config.yaml
num_hidden_layers: 10
d_expert: 416
hidden_act: "swiglu"
vocab_size: 16384
norm_eps: 1e-05
qk_norm: false
attn_scale: 0.125
beta1: 0.9
doc_mask: true
Below are experts of layer 4 (counted from 0) of a mixture-of-experts language model. Rows are named router (the router's row for the expert), down (a neuron's output weights, with its number) and show model dimensions 56-111. Each number is 50 + 15 x the weight over its row's rms, rounded and kept within 0 to 99.
Before each expert's rows: "raises" lists some tokens whose logits its average output raises strongly, later layers aside. This comes from a sample of Wikipedia text that the model never trained on.

# expert 2
raises: " and", ",", " P", "-", " G"
router:50 35 61 52 58 36 48 46 62 67 50 53 20 49 44 61 52 46 48 57 33 60 42 24 57 37 35 23 51 42 55 44 50 68 67 52 50 61 38 46 68 54 49 41 31 61 40 46 33 32 54 58 88 50 53 66
down0:28 54 88 36 63 62 59 63 37 65 60 27 49 74 66 42 59 54 52 46 63 35 14 43 84 58 74 55 29 52 49 49 65 48 39 39 78 63 47 43 51 68 43 58 41 53 67 36 54 58 41 13 23 40 21 30
down1:48 70 39 28 45 50 39 42 60 43 76 25 59 57 28 60 45 49 65 44 56 37 40 12 67 49 46 35 68 44 37 41 50 10 26 45 58 15 34 41 59 62 48 63 55 48 49 32 58 13 49 83 42 69 54 81
down2:53 27 30 57 41 64 47 63 53 57 45 47 33 31 49 42 78 69 46 82 58 49 25 42 66 51 21 53 54 73 37 45 48 57 75 59 41 29 50 41 52 55 46 41 37 68 69 50 56 51 68 17 60 41 67 68
down3:59 29 51 38 44 40 26 53 26 41 67 42 43 56 50 46 33 70 71 54 58 64 45 53 53 55 51 74 60 31 60 00 31 75 19 38 39 40 61 47 47 46 39 38 36 32 25 37 33 52 39 33 24 28 25 47
down4:35 54 42 57 75 70 39 70 63 69 47 53 52 52 46 55 44 54 42 68 41 65 54 57 48 48 42 49 44 33 57 55 88 37 55 19 68 50 52 48 22 86 27 64 53 55 51 62 52 45 65 50 56 69 76 49
down5:42 78 71 45 51 75 59 49 28 46 51 79 51 31 20 34 74 35 40 52 88 64 28 60 51 36 48 46 49 91 56 43 41 26 53 68 52 64 72 39 60 33 46 53 26 44 36 25 44 56 54 93 51 43 67 42
down6:43 49 34 41 47 68 79 64 47 62 32 40 72 45 46 31 57 25 82 64 35 33 56 42 36 44 54 39 53 26 27 66 58 42 21 68 56 52 53 60 15 35 19 65 22 56 48 46 45 62 65 51 74 66 35 73
down7:40 60 59 53 69 55 48 45 55 35 56 65 56 57 29 40 76 47 15 53 72 69 51 55 46 53 44 45 44 50 40 56 44 34 46 99 40 45 45 36 46 41 50 49 19 48 50 78 52 51 59 65 19 49 64 64
down8:63 32 39 46 47 54 43 33 54 32 50 40 36 57 64 74 50 60 43 56 42 76 25 51 46 82 52 49 41 49 43 57 48 64 71 60 32 64 52 39 51 47 44 38 61 46 45 43 56 56 38 44 87 51 35 47
down9:65 49 43 61 51 47 47 35 64 64 33 67 36 61 62 44 39 50 47 41 36 51 32 72 48 64 53 89 76 39 65 52 71 25 45 41 35 72 33 56 35 71 29 38 27 59 55 34 57 68 53 50 35 29 48 52
down10:55 52 52 57 48 47 59 61 41 40 29 60 60 46 64 40 51 08 68 61 70 74 52 42 21 57 73 52 52 59 66 54 55 52 79 39 47 49 81 48 53 43 29 33 55 65 39 76 48 23 68 46 32 31 30 62
down11:53 47 79 52 63 72 57 40 69 61 49 51 52 62 55 81 41 66 45 61 65 51 73 69 65 23 68 42 35 39 41 64 41 50 35 38 37 41 26 47 52 48 35 27 45 41 45 74 75 57 47 44 40 58 67 42
down12:59 46 55 52 55 46 48 52 77 31 67 24 60 46 47 55 20 43 46 41 47 34 39 53 48 53 39 37 36 53 39 56 57 36 61 34 53 40 27 36 47 47 59 59 60 65 54 45 30 42 52 37 11 41 65 56
down13:53 31 36 56 47 79 55 63 44 68 53 60 65 55 42 35 95 54 56 66 47 26 43 41 27 58 40 30 48 40 54 58 48 64 66 73 46 28 76 47 48 62 51 54 18 55 22 37 36 69 30 64 39 44 13 49
down14:67 65 59 34 48 59 31 58 57 41 40 36 62 55 49 39 26 27 54 53 55 47 69 34 44 51 28 56 45 52 64 75 47 47 21 61 59 59 70 54 42 21 37 27 37 66 56 37 66 59 55 54 63 63 61 43
down15:62 20 62 28 41 53 51 41 58 33 45 50 45 35 66 46 48 45 63 56 49 23 45 65 52 54 37 54 28 64 49 53 80 56 53 70 48 51 61 48 32 46 47 51 74 60 41 64 79 50 49 26 34 39 36 57
down16:52 44 34 45 56 38 71 41 66 39 50 83 61 40 53 35 78 30 35 72 53 36 39 64 43 63 42 49 16 69 56 25 70 30 47 82 35 74 43 76 63 63 64 44 78 45 49 25 42 63 42 55 52 45 51 52
down17:48 40 41 31 52 55 56 63 30 53 32 38 51 55 67 40 55 45 24 76 35 68 48 33 70 27 38 58 52 00 54 46 68 43 38 53 42 47 68 54 25 59 66 49 76 59 55 50 14 56 55 65 47 34 65 49
down18:59 74 54 72 54 48 86 57 41 49 30 37 48 49 47 39 81 36 47 53 45 38 47 56 57 66 32 41 55 45 65 23 47 65 55 32 53 67 34 40 59 28 62 42 57 51 76 49 45 73 33 55 88 58 50 43
down19:52 70 18 38 59 36 43 40 60 44 45 35 50 60 53 43 66 24 39 56 66 52 44 76 71 63 36 54 23 39 15 59 34 53 14 54 37 50 50 45 65 29 49 62 49 49 37 45 59 72 54 40 49 37 27 62
down20:44 46 45 61 34 48 57 57 32 42 71 54 57 38 40 43 57 76 34 55 67 45 30 59 56 47 68 45 36 68 53 29 72 55 57 48 36 21 52 56 40 63 54 44 67 49 67 46 60 45 60 58 43 62 73 37
down21:40 40 64 62 59 42 67 48 40 59 76 23 28 48 45 71 43 35 66 43 55 44 43 40 57 47 64 67 49 71 57 36 37 71 49 28 58 24 45 66 54 59 51 58 61 41 46 54 54 48 31 51 89 54 27 57
down22:47 46 49 47 38 44 46 38 52 26 50 31 49 54 58 71 58 67 47 35 48 70 27 47 66 50 66 65 62 62 67 48 70 52 72 51 69 64 55 63 55 86 57 62 73 49 55 50 48 45 46 65 34 73 47 33
down23:51 59 55 28 64 58 32 22 51 58 59 50 49 48 71 45 63 39 65 07 29 61 65 55 53 51 28 57 37 27 49 86 67 65 66 47 54 41 44 29 43 48 42 52 43 70 37 72 41 82 55 65 39 52 38 52
down24:52 67 54 56 17 51 33 56 38 47 50 45 59 49 60 67 23 52 43 51 65 10 72 32 60 58 62 49 59 64 51 49 57 49 78 52 35 72 54 44 52 36 54 44 50 49 54 67 63 52 56 82 54 92 45 91
down25:49 70 49 14 78 34 52 39 75 68 47 60 55 66 74 36 46 38 45 36 39 64 57 44 43 37 72 70 59 45 36 53 37 21 47 51 62 37 56 52 37 15 41 38 69 27 63 58 54 83 39 62 91 35 57 73
down26:27 45 69 51 34 52 31 58 68 28 37 62 53 55 55 51 62 15 47 62 61 46 49 77 82 39 31 58 41 25 62 56 51 30 38 26 67 50 40 59 64 35 49 77 63 58 51 40 60 20 73 47 48 62 51 60
down27:42 43 53 78 32 72 93 24 62 56 32 65 45 48 64 39 70 41 71 68 67 29 46 21 19 51 46 38 17 66 45 40 48 40 70 36 66 70 52 74 61 49 78 36 50 61 54 72 62 31 71 23 77 36 46 38
down28:41 36 51 54 47 48 55 56 59 56 54 43 53 55 47 56 60 51 83 42 51 74 69 72 18 32 58 55 61 49 37 29 10 45 29 56 38 50 48 38 65 57 55 56 49 08 74 47 59 62 68 56 33 66 33 68
down29:61 62 32 49 63 24 58 26 70 22 35 41 27 51 42 65 45 36 36 52 52 67 79 49 60 12 64 37 44 79 45 58 41 37 74 58 45 36 61 79 38 67 65 62 61 54 34 63 67 47 42 27 13 56 55 54
down30:47 74 23 40 31 46 58 57 38 56 37 35 57 75 53 70 71 27 28 62 66 48 43 48 76 95 58 61 57 58 19 53 34 55 55 28 54 22 84 57 61 53 61 68 52 56 64 41 23 43 50 48 20 62 72 41
down31:47 23 58 43 40 36 59 43 57 62 34 43 68 54 43 51 53 74 28 18 24 36 60 49 54 68 40 50 64 55 72 28 50 39 04 56 52 51 46 41 59 29 28 65 27 54 30 42 61 65 42 48 31 46 31 62
down32:67 39 59 58 57 39 60 74 45 92 53 58 43 47 39 29 60 64 57 56 53 28 32 45 43 37 58 44 41 62 42 37 44 53 61 40 99 41 64 68 83 43 71 70 44 65 47 63 21 34 30 39 40 43 41 32
down33:53 53 35 68 35 58 46 84 44 46 58 55 78 59 47 56 46 51 39 40 31 66 63 38 33 43 32 39 60 40 86 39 71 72 19 55 44 50 46 71 45 52 51 38 49 74 52 53 44 52 30 21 59 44 76 44
down34:57 70 47 60 47 63 55 50 74 61 20 46 71 42 54 60 51 54 39 51 53 38 59 56 31 38 46 57 62 35 67 65 63 30 53 73 36 45 52 63 47 34 48 39 25 52 47 60 59 43 36 75 61 54 45 42
down35:60 52 78 39 68 49 84 24 10 55 52 76 74 50 23 96 34 82 19 41 42 51 62 54 38 42 48 31 50 70 48 39 33 64 52 58 20 37 56 41 41 58 47 49 33 72 16 44 66 38 39 44 34 70 37 57
down36:40 59 37 52 72 55 31 26 43 63 60 79 62 48 29 77 47 46 44 51 51 32 48 47 52 53 49 61 53 64 58 76 53 33 55 40 70 39 28 43 24 48 42 62 49 57 36 50 41 56 53 46 57 44 52 63
down37:65 49 46 39 85 41 36 51 37 33 40 54 19 49 44 57 60 48 38 38 55 56 47 58 49 44 75 50 35 54 59 53 22 78 52 73 42 62 46 56 61 87 25 50 53 34 55 51 47 77 51 60 58 59 64 49
down38:45 40 54 41 61 48 51 31 51 33 47 67 50 54 56 51 28 73 65 44 57 57 56 57 41 56 51 67 79 43 69 51 81 57 44 22 64 62 32 71 52 27 67 68 57 35 50 59 41 49 54 48 50 09 43 62
down39:61 08 34 36 84 08 63 49 48 52 39 56 50 36 63 41 47 47 35 78 28 14 32 47 41 47 47 51 75 46 77 55 38 34 44 62 33 50 58 42 35 53 49 50 63 56 21 50 55 44 48 32 22 40 50 38
down40:42 56 51 29 58 43 51 50 30 40 75 47 41 60 20 44 60 39 37 09 53 37 43 78 51 84 47 21 32 59 53 47 39 63 40 45 70 64 74 66 51 42 62 39 33 58 49 49 46 50 33 62 51 47 61 49
down41:69 50 66 56 68 52 49 59 54 78 70 60 54 66 49 14 56 65 61 62 35 56 52 25 39 42 57 56 62 40 62 47 56 39 45 46 84 39 37 38 57 70 34 46 27 34 40 52 63 30 27 47 32 44 85 58
down42:42 48 61 52 42 45 52 37 39 49 40 50 56 57 65 56 49 41 28 50 72 35 69 65 24 59 38 43 60 47 48 25 61 70 38 51 32 67 45 58 45 44 52 74 11 16 53 57 84 41 48 49 43 69 19 54
down43:31 36 42 54 31 54 47 53 58 46 44 46 64 52 56 36 34 51 36 40 69 51 51 64 51 50 53 45 35 33 44 31 63 42 45 55 37 34 68 65 55 38 59 33 36 51 50 75 41 62 26 50 38 35 35 40
down44:53 52 55 66 35 53 40 27 46 50 85 36 47 54 48 16 44 34 49 43 49 50 38 43 28 59 42 33 48 26 77 62 63 38 45 53 71 65 49 47 51 53 65 56 60 47 43 69 42 53 54 55 50 49 28 29
down45:54 58 27 48 59 30 23 34 69 57 61 62 51 48 28 56 33 66 53 39 58 50 51 42 59 38 41 66 44 34 54 42 77 60 61 25 47 32 53 55 50 48 77 88 33 47 38 48 74 58 24 64 60 83 67 12
down46:48 45 46 63 60 31 43 46 75 52 41 38 38 83 57 35 59 56 66 38 46 41 47 55 34 34 59 35 34 59 47 42 49 54 63 48 84 60 36 55 68 38 33 48 33 79 52 49 32 40 42 32 56 57 34 47
down47:33 46 46 55 46 53 50 55 44 30 52 43 64 53 41 30 45 50 50 41 38 45 55 64 51 56 54 55 44 70 45 63 18 35 47 68 33 60 20 75 65 72 56 39 35 29 44 54 49 61 39 56 17 58 47 36
down48:67 66 23 71 53 59 33 69 51 53 39 53 37 55 47 68 42 50 51 48 40 45 28 28 60 44 59 59 55 43 35 72 51 72 71 45 55 10 36 50 40 61 59 61 52 65 76 46 43 30 46 59 32 68 47 85
down49:55 37 65 32 78 40 26 17 46 74 31 59 39 43 53 50 49 25 28 62 54 80 37 36 67 37 51 62 58 61 40 39 37 15 67 43 40 27 34 39 55 59 75 52 85 37 56 54 43 54 44 52 27 58 70 32
down50:58 73 59 85 49 61 26 22 41 62 40 71 41 36 54 52 32 62 66 59 18 36 42 20 49 63 27 66 32 89 81 59 63 61 64 69 46 41 57 58 40 37 33 36 53 81 50 54 38 66 22 59 52 34 46 35
down51:44 35 64 62 45 67 51 67 61 42 65 25 42 44 40 37 57 60 57 47 43 61 61 68 64 53 46 47 65 54 79 47 50 72 60 70 83 24 55 64 44 50 57 39 42 41 24 58 52 35 46 59 50 61 64 38
down52:21 56 40 44 35 60 28 41 44 58 35 42 44 47 62 65 52 29 66 56 17 26 74 44 43 43 46 49 52 15 52 60 18 46 63 32 16 33 52 57 46 54 34 43 65 11 52 53 26 58 40 32 69 28 66 54
down53:60 48 47 61 78 61 62 44 65 32 51 47 26 58 62 94 37 27 16 85 42 47 34 49 41 40 42 85 28 45 42 43 46 50 45 53 80 47 63 53 55 38 65 59 24 40 38 37 36 45 22 40 37 52 44 54
down54:34 24 68 52 42 40 44 64 41 38 61 52 37 41 50 69 42 59 35 64 53 54 37 33 78 57 41 49 73 44 64 42 12 43 40 29 49 31 47 60 46 47 53 24 77 51 36 20 38 22 68 66 42 52 45 76
down55:25 34 52 51 39 38 68 31 70 44 66 51 79 54 48 63 49 08 35 47 48 43 84 55 53 67 36 40 60 77 55 30 58 32 52 38 33 22 65 43 26 43 73 71 75 27 60 35 45 31 37 49 64 55 38 42
down56:51 47 54 75 72 51 15 14 63 33 77 32 45 45 70 38 70 34 48 43 20 42 45 52 55 55 52 62 61 58 50 54 43 74 39 64 54 54 50 34 53 60 50 62 48 68 75 53 41 52 38 67 60 42 38 34
down57:43 37 52 63 55 31 41 39 51 39 34 39 51 50 30 30 44 71 48 45 41 55 63 34 51 60 82 21 41 46 50 46 81 60 55 61 69 19 42 30 43 48 32 39 53 46 50 53 40 65 47 56 54 57 22 98
down58:29 58 57 51 34 41 69 69 52 46 49 52 61 37 27 44 30 46 28 55 65 16 58 53 49 57 50 36 62 62 30 86 37 49 38 52 43 27 61 42 62 60 73 22 48 44 60 36 46 19 47 50 47 42 34 38